Experts of a small language model.
Size: width 384, 59.8M parameters.
Experts: 64 experts in each of 4 layers, 160 GELU neurons an expert, 4 picks a token.
Below are experts of layer 2 (counted from 0) of a mixture-of-experts language model. Rows are named router (the router's row for the expert), down (a neuron's output weights, with its number) and show model dimensions 128-255. Each number is 500 + 50 x the weight over its row's rms, rounded and kept within 0 to 999. Numbers have three digits each.
Before each expert's rows: a language model's description of what the expert responds to. This comes from a sample of Wikipedia text that the model never trained on.

# expert 40
It responds to: Single vowels and vowel-final pieces like o, i, io, ino inside foreign names, especially Italian, Finnish and Spanish ones, such as Esp-o-o, Dynam-o.
router:510475421519560597587510495501368557520473498526516497501433462513534462570429492539555563482510500520519565562479467468515416523464565498491508422456450406472562526452484473517556580509505562485559491536486568573530599443541538507476442512537483572522494417510466399574528374494505519503589447482460488517570484329497528510522492483498542458532487448550508439487530536416564474514506
down0:512567495474509486566487443522450428336538523578512591555597538489381564520427471434454467562604555527410468513537570465509527518563571519476563419606474529444452503426455441436474458427537554499491496428494558563545513524428533533519566569452455430521464545558357456555506586478462419531500406533473520416458468371439532525511486499591498481462592528546405506566464477488596517437389

# expert 49
It responds to: Given names, often after a country code or pipe in sports draws and rosters (Ben, Daniel, Paul, Tom), plus kin nouns like son and father.
router:492463439493594569554525544530428484589515607485566543521499506477427486535422440572476598481514515510526558518339521513465446523481567522550494413436419508515524417429455493526469545543480567497464427499489560631506495505451639470503475482482429528601402518554524522638491528568471495504430514499493550522407385473587529479477447498582546526467458478441511521556523625503664480514506
down0:463443437479480607551541457543492553454494435566495464551532516504505374553594495509591484519496456480522470434521571505512439443566523471567443508552450571515495585624482496473547439480508566544540525542456557497446420428548451480514493515533505502471502529479474456522508484598409567465474364463470522491520515470606496498607452551485566502477448477510519485550465516540570576464509

# expert 20
It responds to: Periods, question marks, exclamation marks and ")." that end sentences or titles, often fused to a word ending, as in s., ing., Nightmare?
router:467444404439489530541554505463523513573480644540518515515450488478473515505398479555553539408474495453463509525488529524444549443508491491521504488586437503536537478544410450540503521552487543492446439497480511613475561473473585433559485501549551560541396543607575470640524478461497578512518444533474514517575456419527480458609543525567539522482538384528527621541498624503596432482504
down0:396630573521438422441399517599543468584585512470560542587562530515576552567555548548480515372445462523504577534467611506517520537447500519449528405471519489479515477618449585484523491483563483527488488573470423479504500431471514498545399459478490473506415503551504416570562450491541522519474575493460517550463468470422468483561528432490461449452467458460530500604473476479551574456490

# expert 7
It responds to: Pipe separators and empty-cell runs in wiki tables, especially after closing parentheses in headers, plus == section heading markers.
router:430481464430520495394548479452491586562518621511577499552526484478509538506490458540521607512482514494470472454424509388497413440449495507481524400450450563540520403534450498514477536610596579475497421472473548594455539504541531476586553525522542600549460514601529500666492447459455576514545496515485497435491414478438488430480517499570488521462528446476539532509536595543586479462492
down0:507497528507514448503498523492567501517492473391484555478474568516465505510494494493444448500506463482539521532582474570554497487510450519559438475458488462530394418535438441553481428457462493472480491442423552484426488511541483524580469490527575459494489502536459480518586478401539415459613482412469596513521497524526541580526441497433456413491366553607463476573480451539510550475549

# expert 13
It responds to: Words introducing speech or clauses, such as that, said, wrote, which, while, because, often after a noun or quoted remark.
router:472522365492544518430522484511455510603516528507506516491469445416520491530446420560491656425534508478497573511416540429464463434462527453511529463515525516527552437535404509551464505649499566513498478509510566577491512483495566460519500468521478496537422483556532484660492528433505515508484494517437499363477411366513498506500446487557514542512476434495510524514501547512636496483477
down0:572443568477457463527548505428475543632403480557553544518523562421458490467538499394460455524375557462479555517558619475544526497380459576481493458526479471499479437541435563543520481446542474439475457528495453597487510441464512516466549513490528549513436460541537398462564524532427469501438523520583471525562470419516503498482497519491632537534456518569566516495481497455488472535572

# expert 19
It responds to: The space-parenthesis after units before a converted value (km² (, feet (, acres (), plus table pipes followed by plus, minus or dash.
router:490433436521536549443512497551461495544510559461520527511466443429589473463478498486489528612539544472480545533354521489502463480515633523516425379471454538524531459497498496566548475483585629478528390388517458516380461549506494482587520513576583575538403539510535560634548508432431572494562399563511472520492437492460474480495506446495569501472545460469511501507576561545562491473521
down0:509520468598531487539498419451435476515441494490525519521590455555556416511502483574601385407465529462496487475468527471561565483472495528555476402628497532464495530519527435515551482510524501509456471379525503591506470575535520600507545547502511507508622478476523460537544447480433511561455445447477495474546538481574578392547459609552543546384419478495499519456561536513418529453507

# expert 9
It responds to: Opening pieces of unusual proper names, such as Mount Lem(mon) in asteroid tables, Sh(ivajiraje), plus taxonomy authority names and decimals in tables.
router:486519392437552567545531483481437495604540530480592524589475408595500523541481464478495544488542596499525477459503548517512437457471516471524423533492485476433543509556501469479480531500518570507503416433471531560459558444517596439506515473537487639546475417559494547541435484513492568473527432543526490540543430446502497477603391532579462505427537379543556494547546603483610562500464
down0:430448471501459487480556453520472514503527545410469415480498415471485511447484479554457584528444510408456546501475504562495548626458498495500475450445461510456542555542494509444577553381448509495572523534504403510560527491420524613474455566491431518467618496462607555429446481531487413512466546492478522447474545398446428554586486395539537425453474555531458526492537535507499473562558

# expert 3
It responds to: Capitalized name pieces after a first name or in place names, plus nouns like Church, Street, Park, School, Jr.
router:478457371456557518485579553432379487572475627540578584524562535514500540530480402503558511475546548422464511543424525475503461489479521509541431429451524587643460468508403503505489504576464565542448493447554583592495549487464564522527500532499512522610412506549526484658507532541431514464510526555499433472448467382576407501498551565588549524488547459560537503526513576496612509440545
down0:577469558507552462508530467395579473517412520390458439480575406518476500490523507463453556513570529529429495472757527452511451593465500548491503513606458492544472467422466546453484599550463491493524533548500467590515506506517456476454463516531494555524412520539482497403468421522440492414498490486460458460447521570578513445488524520450471558405477604474444600511483529601553528437491

# expert 57
It responds to: Ordinal numbers and the nouns that follow them in sports text, such as second time, third year, debut season, first round.
router:489414439438579647476491517555416541566535605533520511520509476474454450560455489519550502496623572518438513580420523467440462392521519535503458426537511427547436400509463520493462567522525561474523420458508510572459488444468566519531496499529503541536413497625557486629541484456435541466529463500479478569485410476472495498493581451562552516521507485415476444569442538513559474513524
down0:558403485480419546503589483539495585476507441432516477448539502566416480466465557478624527511509523471531482476508510475377553535568534464452359476547546514460489491515535523595438491480465448537522579553459527500438569525501516428518502551579582455594528544455515441566457535559552500440488421505544537533557542470567535481539583513570522438546594461524453479556478453527448550467434

# expert 48
It responds to: Concrete nouns such as field, ground, road, law, material, and word pieces after an initial B, as in B-igg-s, B-own.
router:494547404452523555474562509493383501584534647537601538598522504499554467579451529449539541520572599487535541554350517506505499527514562540528493451465414493510447470504542495513453499564496539546452509487472433570498449418495474469531558571590527514649456510541504560583426576528499536495501443529469443466460433466516471480549543476540469447502475441488551483482474563510562495478467
down0:529449595555388432533573432423466509526487582507399442574426418359566449549519475495510520528559461393434483495581484546503547412529388455511510505516443589532454439523405438500577502515476397406497489567452511609568455523493492603548482553463456487408535533470645476483499556447525466584539455578468495557433419525452573494420514469520518506544472437536428495462513468589474510546525